{
  "hidden_size": 384,
  "d_expert": 64,
  "d_shared_expert": 0,
  "balance_loss": 0.000714,
  "norm_place": "peri",
  "norm_eps": 1e-05,
  "rope_fraction": 1.0,
  "qk_norm": false,
  "init_std_down": 0.0321,
  "lr_mult_up": 1.46,
  "beta1": 0.9,
  "max_grad_norm": 1.0,
  "dataset": "wikipedia_en"
}
Below are experts of layer 5 (counted from 0) of a mixture-of-experts language model. Rows are named gate (a neuron's input weights, with its number), up (a neuron's input weights, with its number) and show model dimensions 192-287. Each number is 200 + 40 x the weight over its row's rms, rounded and kept within 0 to 999.
Before each expert's rows: "mostly gets" lists some tokens that are sent to it at least half of the time. This comes from a sample of Wikipedia text that the model never trained on.

# expert 59
mostly gets: " Micro", " Carrie", " Fal", " Operation", " Thur", " Baker"
gate0,202,131,264,210,173,196,229,201,150,165,165,175,211,189,216,169,196,225,210,176,103,145,251,150,127,203,241,256,206,236,202,185,247,177,224,232,152,157,192,204,217,233,179,218,195,196,246,208,177,215,200,210,185,145,255,176,168,210,165,198,242,261,135,182,228,192,282,157,157,196,244,217,218,184,242,175,209,183,177,226,159,192,103,206,234,176,167,238,163,133,194,133,236,156,252,235
up0,224,223,224,217,188,207,132,262,206,177,243,177,201,198,175,236,268,224,224,227,242,207,219,170,207,208,185,188,190,183,164,144,126,234,167,189,247,103,151,201,171,207,163,202,205,158,155,150,164,171,219,211,192,258,220,226,216,142,163,208,213,163,205,210,165,173,188,161,209,90,85,208,207,247,212,262,185,198,249,181,248,173,224,306,146,204,176,208,151,164,128,194,211,157,201,211

# expert 17
mostly gets: "died", "^{(", "aged", " Died", " (#", " ​("
gate0,212,192,249,236,151,122,222,203,119,203,145,204,125,147,144,234,228,147,155,201,224,203,184,149,226,174,204,195,244,239,215,197,194,203,216,263,184,218,202,246,200,292,259,201,181,166,192,167,261,240,179,159,210,288,206,254,169,206,241,255,211,201,155,250,300,182,180,170,215,211,202,276,125,229,210,208,236,207,187,192,195,243,215,187,207,143,221,283,193,201,182,177,237,230,239,208
up0,160,218,153,227,202,163,308,247,90,234,150,200,176,226,230,258,247,170,153,284,228,164,183,170,220,220,200,193,178,249,216,188,249,174,168,158,204,177,213,167,212,277,259,207,166,121,168,157,172,166,134,228,203,240,168,256,188,157,183,229,142,239,173,212,228,167,225,207,273,183,197,241,172,200,228,169,234,127,225,130,185,183,208,173,236,181,238,209,149,213,217,161,210,182,273,183

# expert 87
mostly gets: "),", "\",", ".,", ",\"", ")},", ","
gate0,192,257,235,135,111,197,225,232,194,127,213,149,215,177,249,175,210,179,209,211,165,217,201,168,159,199,207,195,207,177,178,233,136,171,234,241,164,190,200,172,186,166,222,263,207,216,200,232,186,312,221,188,289,230,195,186,202,223,133,225,140,180,172,233,159,151,142,152,259,235,192,265,293,168,90,207,217,181,175,191,194,180,215,260,236,249,190,216,196,180,248,167,236,220,147,205
up0,190,174,148,280,223,213,130,183,212,289,130,240,156,236,172,207,251,206,148,180,193,229,164,182,270,204,262,197,194,229,228,186,209,212,204,169,152,206,145,204,258,208,99,171,185,141,186,193,222,60,174,182,182,199,181,270,189,168,241,206,217,237,154,182,203,243,160,247,152,194,239,165,146,234,217,203,203,262,235,222,120,198,185,174,219,172,229,208,191,223,117,282,212,166,267,221

# expert 102
mostly gets: " graduated", " keyboards", " studied", " attended", " skills", " graduating"
gate0,261,196,160,253,181,275,269,184,142,247,213,226,133,139,202,206,163,121,210,242,180,173,172,223,197,145,247,234,226,161,196,243,247,128,276,165,166,240,258,209,212,222,228,189,208,118,150,206,231,212,223,214,199,197,166,213,186,232,195,247,246,324,203,139,218,215,184,218,277,171,242,137,212,242,223,175,212,212,171,259,168,99,207,181,211,178,156,186,260,208,254,135,202,213,193,176
up0,295,253,203,260,197,233,249,175,252,264,224,235,169,208,205,234,262,179,224,179,202,201,153,157,143,156,269,198,291,176,168,318,246,152,291,184,226,238,223,198,265,224,139,208,274,175,148,167,206,201,267,168,176,227,176,208,211,215,162,244,236,220,255,198,207,166,253,169,239,126,239,227,200,197,229,160,230,211,184,238,200,137,230,188,232,141,207,159,177,201,242,147,208,285,190,139

# expert 39
mostly gets: " ال", "の", " Ninja", " Productions", " Sup", " Mus"
gate0,263,208,166,147,167,240,237,189,176,213,133,226,187,169,215,203,199,267,204,164,136,184,258,183,186,226,209,206,243,220,258,184,172,138,228,171,160,159,181,246,150,228,149,201,249,182,157,180,166,163,249,221,189,138,207,225,147,246,270,231,220,179,192,187,209,250,253,176,220,148,224,208,255,186,192,185,248,219,206,232,133,178,216,162,210,190,254,182,183,199,189,169,254,197,232,222
up0,246,270,114,226,199,140,179,226,205,281,191,132,174,190,165,195,213,208,175,164,165,248,142,215,230,229,173,180,140,208,203,198,231,245,160,251,206,191,196,292,291,187,195,180,200,221,249,253,229,247,218,137,274,168,208,100,154,172,193,223,167,258,203,118,203,120,216,173,166,264,157,204,228,192,207,156,154,185,196,180,171,220,209,195,234,199,264,201,184,212,127,257,191,223,169,187

# expert 108
mostly gets: " July", " August", " winter", " morning"
gate0,228,207,197,194,241,254,219,200,240,153,246,183,246,203,65,207,221,137,180,236,269,243,111,198,213,203,223,190,197,153,224,253,224,161,197,163,199,223,260,219,219,129,197,194,241,189,186,171,156,304,149,190,149,224,235,155,188,204,203,160,218,219,145,197,148,175,155,178,169,148,153,266,184,240,218,215,179,197,197,289,185,296,163,277,155,240,256,289,241,258,170,175,240,235,186,228
up0,229,238,196,236,197,281,184,204,189,231,219,234,203,187,136,246,181,168,174,208,179,212,108,188,239,206,218,205,136,134,285,209,227,201,255,181,183,254,252,213,201,208,125,191,276,223,210,179,161,238,187,186,163,236,269,165,200,147,120,160,217,205,184,243,138,163,97,153,206,171,145,275,230,226,175,239,201,181,167,233,187,269,207,263,211,262,191,219,164,234,176,190,240,205,198,153

# expert 99
mostly gets: " American", " British", " German", " Indian", " English", " French"
gate0,268,191,188,139,194,229,218,278,202,208,134,212,137,210,183,178,166,225,183,98,216,178,215,233,237,248,187,230,177,218,165,120,180,215,221,258,203,184,288,119,270,202,286,198,196,201,219,146,188,188,199,218,175,185,244,198,133,174,194,205,206,273,204,188,166,190,235,214,217,250,217,168,154,192,263,235,203,177,243,216,226,162,152,260,201,197,198,175,222,203,219,185,185,144,242,209
up0,175,151,214,161,192,188,176,148,182,204,169,274,216,152,261,181,228,223,191,249,261,190,165,179,227,207,207,187,147,188,194,216,147,212,145,175,196,198,204,173,277,150,245,190,204,232,189,188,185,163,167,159,245,133,194,149,198,210,241,228,127,169,233,259,209,197,260,165,188,246,93,221,198,204,235,199,168,205,268,181,213,157,209,197,209,172,239,147,191,261,159,204,179,209,129,114

# expert 85
mostly gets: " has", " are", " were", " would", " could", " been"
gate0,189,242,145,217,145,248,194,264,279,156,154,287,242,176,151,182,191,213,242,182,190,274,171,216,205,175,229,198,267,199,191,303,213,230,108,203,112,184,174,260,241,125,149,178,144,241,201,261,155,217,159,199,158,198,157,234,217,181,142,251,105,206,277,268,198,237,246,225,286,170,172,155,156,166,170,147,113,115,243,178,217,123,131,198,288,216,233,156,180,158,181,215,210,226,141,204
up0,228,170,153,163,167,261,188,239,213,242,220,202,120,181,221,238,264,259,194,274,175,132,232,281,233,258,204,208,202,155,170,210,308,267,247,162,239,191,158,218,233,190,171,137,187,225,180,146,183,121,242,218,210,214,189,205,194,151,197,158,217,230,187,178,176,271,240,229,238,218,161,204,279,193,196,219,194,200,157,217,229,241,181,278,221,244,159,183,182,184,223,147,218,231,152,211

# expert 28
mostly gets: " September", " June", " August", " July", " March", " January"
gate0,178,245,217,216,175,238,227,193,250,270,141,131,182,208,226,244,256,233,215,218,164,161,213,261,235,235,250,206,186,259,170,139,236,235,187,166,171,172,193,162,170,250,161,185,158,178,185,223,256,204,208,216,148,245,178,182,162,180,198,225,131,208,222,177,149,189,235,260,196,204,281,225,159,200,206,154,189,201,130,225,172,165,155,196,149,234,271,121,162,163,132,235,122,242,234,142
up0,205,267,120,219,172,172,224,238,265,231,165,151,147,235,202,261,229,250,174,174,202,145,161,245,242,194,249,189,194,248,224,186,217,225,154,164,153,193,178,96,216,302,170,196,192,243,254,212,207,209,219,205,179,212,157,191,195,189,194,257,160,254,194,157,117,173,218,293,229,248,223,149,142,176,255,146,171,240,169,214,208,217,170,167,196,251,238,123,208,156,149,236,108,204,216,152

# expert 77
mostly gets: "19", "18", "14", "20", "16", "13"
gate0,173,253,215,186,156,177,246,248,215,202,149,187,211,197,169,272,219,198,207,182,171,129,206,217,194,209,152,216,208,153,257,151,219,124,205,229,183,153,135,226,175,129,205,199,255,208,222,171,212,266,138,312,241,231,232,247,174,215,218,224,170,190,159,199,193,226,218,235,214,169,236,282,146,182,192,209,185,220,227,260,229,333,194,242,165,136,156,245,167,268,236,213,256,202,219,201
up0,209,211,217,288,175,182,217,162,267,183,217,283,195,237,179,158,292,195,127,178,265,199,219,148,229,199,166,154,216,158,174,243,129,131,137,254,207,167,210,221,260,207,130,196,280,230,244,150,193,203,186,172,164,212,208,232,259,179,200,140,217,137,197,173,257,159,226,130,174,236,164,184,196,145,207,227,222,176,182,264,109,168,205,146,188,205,240,215,141,223,185,190,191,183,204,256

# expert 9
mostly gets: " Chevrolet", " Sony", " Haleakala", " HD", " Queens", " Indianapolis"
gate0,180,236,180,220,148,184,105,142,215,215,186,214,182,238,252,172,143,193,227,229,103,176,258,190,144,244,161,286,208,264,227,227,165,228,167,300,226,205,226,177,176,196,199,177,217,207,108,239,207,242,240,216,200,177,224,245,231,183,158,189,213,150,217,185,234,185,259,193,176,243,211,247,206,114,263,193,223,243,144,110,191,206,139,136,240,209,170,197,166,136,159,173,215,228,272,193
up0,213,179,231,218,148,158,174,218,193,253,204,210,217,215,127,176,247,213,198,198,179,228,219,122,201,200,168,228,209,238,259,220,211,256,170,276,247,134,193,246,244,269,158,176,200,206,219,110,221,134,203,217,200,190,137,197,183,230,207,184,176,175,246,268,218,217,196,182,218,236,250,217,265,177,221,249,127,82,212,182,238,274,221,226,236,156,296,221,221,233,203,143,248,179,175,201

# expert 46
mostly gets: "er's", "en's", "o's", "'", "'s", "a's"
gate0,205,253,195,194,237,212,240,208,222,225,257,234,145,214,181,160,241,166,228,187,218,211,238,180,225,213,166,169,229,166,161,221,149,197,237,177,211,247,194,209,190,162,204,166,89,219,206,200,162,146,184,193,245,194,229,261,152,177,103,164,219,173,183,233,228,158,206,152,168,210,187,193,189,258,211,224,161,183,190,243,221,191,146,164,148,212,212,253,117,230,142,141,246,183,239,190
up0,187,269,129,193,158,189,215,133,232,209,172,169,224,165,244,236,142,233,248,134,173,220,216,254,212,209,189,186,200,207,185,199,202,242,178,190,190,113,265,199,197,214,148,205,217,92,162,186,293,247,237,105,225,116,250,234,280,143,216,209,186,190,238,134,157,288,218,203,240,246,217,192,231,202,166,163,172,161,204,145,260,201,150,142,242,194,273,193,238,215,154,258,112,255,128,155

# expert 119
mostly gets: "ensis", "atus", "shire", "odon", "ii", "iformes"
gate0,210,215,149,125,265,108,238,231,259,187,219,159,263,235,198,223,176,169,194,259,222,284,223,239,172,204,228,182,211,167,156,188,216,158,200,253,265,172,204,199,274,170,225,163,209,181,143,225,174,173,152,224,185,118,187,207,244,273,200,265,186,165,165,213,170,189,191,245,182,164,236,235,169,203,229,188,147,213,195,241,175,134,185,216,152,192,173,200,259,266,150,178,200,182,233,252
up0,198,150,157,264,254,201,230,192,271,199,196,186,158,194,235,173,167,105,280,267,225,232,211,270,202,259,226,159,146,124,148,206,192,155,231,224,276,119,206,184,187,161,196,161,274,181,217,186,240,259,144,261,166,176,214,145,156,156,237,264,154,152,186,210,201,269,248,251,228,263,209,272,243,226,176,161,130,190,124,185,199,132,173,190,137,225,164,221,228,132,155,177,182,216,119,161

# expert 49
mostly gets: " Cup", " Rovers", " Wanderers", " Trophy", " qualifying", " contract"
gate0,125,244,196,165,218,208,139,172,218,218,195,110,164,133,237,189,132,188,135,189,259,237,217,290,154,215,217,183,151,197,200,263,176,154,238,188,199,204,218,262,134,227,124,194,168,148,169,159,160,189,263,218,193,162,196,222,179,243,239,210,111,172,236,172,191,172,168,242,241,199,207,215,193,242,205,258,247,205,159,186,208,239,173,218,186,208,189,163,194,219,211,203,230,131,221,229
up0,132,210,147,138,244,187,127,173,239,217,245,259,180,203,212,212,144,142,165,206,184,218,202,213,161,258,227,213,144,215,229,167,240,259,173,194,237,209,133,252,200,199,182,184,149,222,185,187,247,147,165,210,193,183,181,149,187,186,187,291,234,186,203,213,276,136,160,279,177,161,240,213,207,209,225,244,188,210,213,215,197,168,222,195,165,261,291,184,153,192,240,173,179,308,204,265

# expert 66
mostly gets: "″W", "″N", "″E", "°N", " sq", "/sq"
gate0,196,206,212,234,243,236,223,207,206,178,177,194,280,278,171,185,201,149,236,232,194,191,236,300,149,188,92,299,217,212,192,272,189,195,281,199,181,223,124,175,235,282,189,169,258,199,213,139,245,131,232,176,256,212,187,185,266,197,118,187,160,208,208,200,260,179,168,196,133,175,189,229,253,131,267,142,228,224,218,219,241,161,158,185,211,197,218,212,177,176,146,148,192,233,193,158
up0,185,222,179,220,149,151,171,124,179,165,145,186,258,159,149,133,209,175,248,215,245,205,255,247,201,135,140,212,247,224,271,188,187,235,190,198,208,191,194,210,198,249,187,169,247,223,225,179,252,184,264,156,229,247,176,225,209,185,132,162,207,169,235,179,196,211,202,214,186,139,167,186,229,191,230,212,226,171,183,212,210,151,201,231,108,214,215,231,154,190,164,152,184,186,153,170

# expert 74
mostly gets: " Love", " Boy", "!", " Your", " Girl", " You"
gate0,316,133,163,225,153,183,164,194,225,202,249,185,172,154,116,209,180,174,197,169,237,178,195,160,181,222,147,179,206,199,188,256,174,212,154,124,205,208,184,199,152,157,174,198,220,258,150,180,192,192,208,193,198,237,173,257,174,199,184,235,202,236,174,208,171,147,151,138,206,228,145,210,216,196,221,125,248,265,166,304,209,187,229,247,213,243,150,171,155,217,283,158,113,167,184,231
up0,212,157,185,209,125,145,246,197,167,222,155,204,239,206,196,262,215,204,124,204,189,196,156,207,247,205,184,173,210,180,184,139,158,154,208,175,226,196,226,176,122,188,244,207,218,189,251,197,224,172,186,196,176,222,258,177,167,228,304,224,185,211,164,244,167,195,245,303,122,139,196,269,228,219,131,249,143,170,189,176,203,155,232,207,261,200,195,263,216,152,242,182,139,195,176,187

# expert 84
mostly gets: " years", " season", " year", " century", " day", "-year"
gate0,173,282,279,183,234,191,146,238,228,173,191,141,195,198,227,191,228,180,195,168,228,221,267,217,164,172,240,239,183,239,293,197,230,195,211,193,166,176,227,136,228,227,200,302,298,213,194,204,171,146,171,216,184,223,291,231,210,126,162,204,143,203,240,201,137,181,237,165,187,167,210,172,218,202,150,157,159,212,192,238,177,170,215,192,184,219,188,167,210,202,137,227,126,244,180,130
up0,166,175,103,219,159,200,187,169,124,218,156,171,166,207,190,193,230,179,89,258,207,196,233,156,198,225,247,136,200,136,127,173,188,223,218,268,219,231,185,192,105,222,208,121,117,197,131,123,201,223,201,250,218,209,190,223,181,217,155,149,255,179,136,226,269,180,187,282,180,214,212,216,179,239,235,219,198,132,262,178,173,208,223,186,149,143,267,150,242,192,172,235,188,214,210,212

# expert 54
mostly gets: "achy", " Townsend", "786", " Cyprus", " Hapoel", " Wilson"
gate0,126,218,180,171,147,157,199,131,202,204,179,203,201,211,145,150,203,222,165,223,229,211,227,175,225,118,238,234,217,150,223,113,196,188,150,235,224,236,156,187,182,167,138,182,213,168,189,170,150,204,241,215,301,181,170,262,172,206,183,221,148,118,209,284,227,209,207,263,113,207,163,227,214,227,199,210,215,210,212,246,210,174,221,202,241,196,203,118,159,218,153,174,174,154,141,204
up0,154,173,152,235,103,198,201,160,218,238,174,265,256,212,171,173,198,248,175,211,227,222,222,215,201,139,265,164,219,151,196,117,204,254,180,188,270,199,134,211,221,189,112,140,269,186,196,157,151,217,212,171,261,186,105,213,160,196,153,255,135,126,216,266,242,192,190,267,104,207,128,230,238,245,201,148,216,208,219,224,208,156,167,197,183,226,203,136,178,233,214,175,220,176,206,242

# expert 96
mostly gets: " graduated", " Spouse", "He", "Youth", "Early", " Edited"
gate0,171,163,187,218,218,151,199,251,154,196,100,193,217,253,115,122,296,157,199,79,179,198,214,174,239,223,222,192,171,196,215,163,204,197,204,236,180,268,145,243,227,215,252,228,213,130,142,229,228,223,302,215,235,228,274,203,209,158,148,188,216,195,258,147,135,236,184,190,198,239,177,200,176,253,148,236,180,222,171,246,225,192,210,221,195,153,273,141,230,254,131,242,212,182,111,156
up0,223,174,183,165,281,188,289,242,248,158,222,168,215,248,215,177,190,203,219,157,230,166,240,298,188,292,220,224,215,178,131,267,175,154,183,181,207,211,162,247,228,165,248,223,172,186,164,201,156,251,172,182,142,202,236,265,143,150,264,243,115,256,242,180,172,181,187,201,224,156,125,90,192,168,238,287,235,163,221,168,174,175,223,193,117,242,147,214,176,176,210,195,212,259,234,172

# expert 81
mostly gets: " future", " everyone", " Many", " decades", " gender", " all"
gate0,237,204,163,127,200,141,251,204,160,243,202,216,239,214,154,147,132,172,206,198,187,253,190,206,208,208,180,156,102,162,169,163,137,214,228,214,231,159,231,182,213,223,179,198,204,215,252,174,173,136,256,203,232,176,240,108,176,191,212,213,216,197,193,176,209,175,266,147,202,202,120,201,200,134,195,240,140,165,135,189,151,202,219,207,255,196,159,287,288,207,185,273,186,183,171,187
up0,220,225,168,145,206,119,257,209,119,231,224,220,231,246,167,132,106,180,205,200,193,228,186,201,175,189,190,169,136,153,197,192,139,245,239,196,224,154,211,181,220,227,244,183,203,222,237,195,155,159,289,238,241,143,208,124,216,225,199,200,216,211,194,178,193,184,261,125,202,195,114,189,233,137,204,230,165,196,162,192,153,196,199,160,252,191,145,288,299,238,161,249,199,135,174,164

# expert 113
mostly gets: " Josh", " Singh", " Jason", " Jean", " Lisa", " Foster"
gate0,232,134,189,159,150,214,162,226,246,304,234,210,244,182,165,192,290,162,297,213,213,249,181,159,135,228,200,192,154,250,214,115,244,182,153,192,173,152,157,255,236,176,206,127,209,146,187,176,223,195,186,213,231,225,188,175,182,231,265,196,169,275,190,244,163,146,217,234,187,210,199,268,184,293,234,188,214,222,193,193,182,209,233,217,179,215,210,201,212,270,137,134,174,231,173,176
up0,236,145,210,208,171,286,168,191,161,219,175,155,196,271,151,165,243,178,232,188,214,148,194,201,210,251,262,222,116,198,224,247,151,206,227,189,194,239,162,211,202,268,177,200,249,184,146,175,113,203,196,167,206,236,305,227,181,197,239,182,177,256,197,220,153,232,195,213,177,210,208,225,233,220,197,228,168,150,224,177,134,247,289,177,192,196,224,267,227,214,197,181,135,166,185,214

# expert 65
mostly gets: " =\n\n", " was", " been", " remained", " consisted", " This"
gate0,155,232,202,197,292,197,195,254,116,113,197,228,260,184,196,209,214,211,207,190,171,229,126,315,204,190,229,192,219,204,225,218,280,184,222,121,135,235,220,209,213,181,192,132,203,194,187,217,209,199,175,198,203,188,193,189,108,215,287,180,192,194,195,164,230,184,210,193,186,201,218,158,200,221,276,146,226,175,171,205,155,146,189,156,205,204,219,195,196,180,169,186,179,181,173,225
up0,291,124,163,241,180,158,211,183,225,186,214,267,205,230,227,228,244,156,181,199,179,194,272,188,209,156,116,225,166,170,181,160,162,177,211,255,226,200,186,238,194,230,193,203,221,158,219,175,248,235,229,221,188,222,208,224,269,165,152,225,194,220,235,205,174,219,240,214,227,239,153,228,132,282,185,192,185,228,189,211,156,240,231,214,171,190,187,182,200,129,153,175,248,209,233,221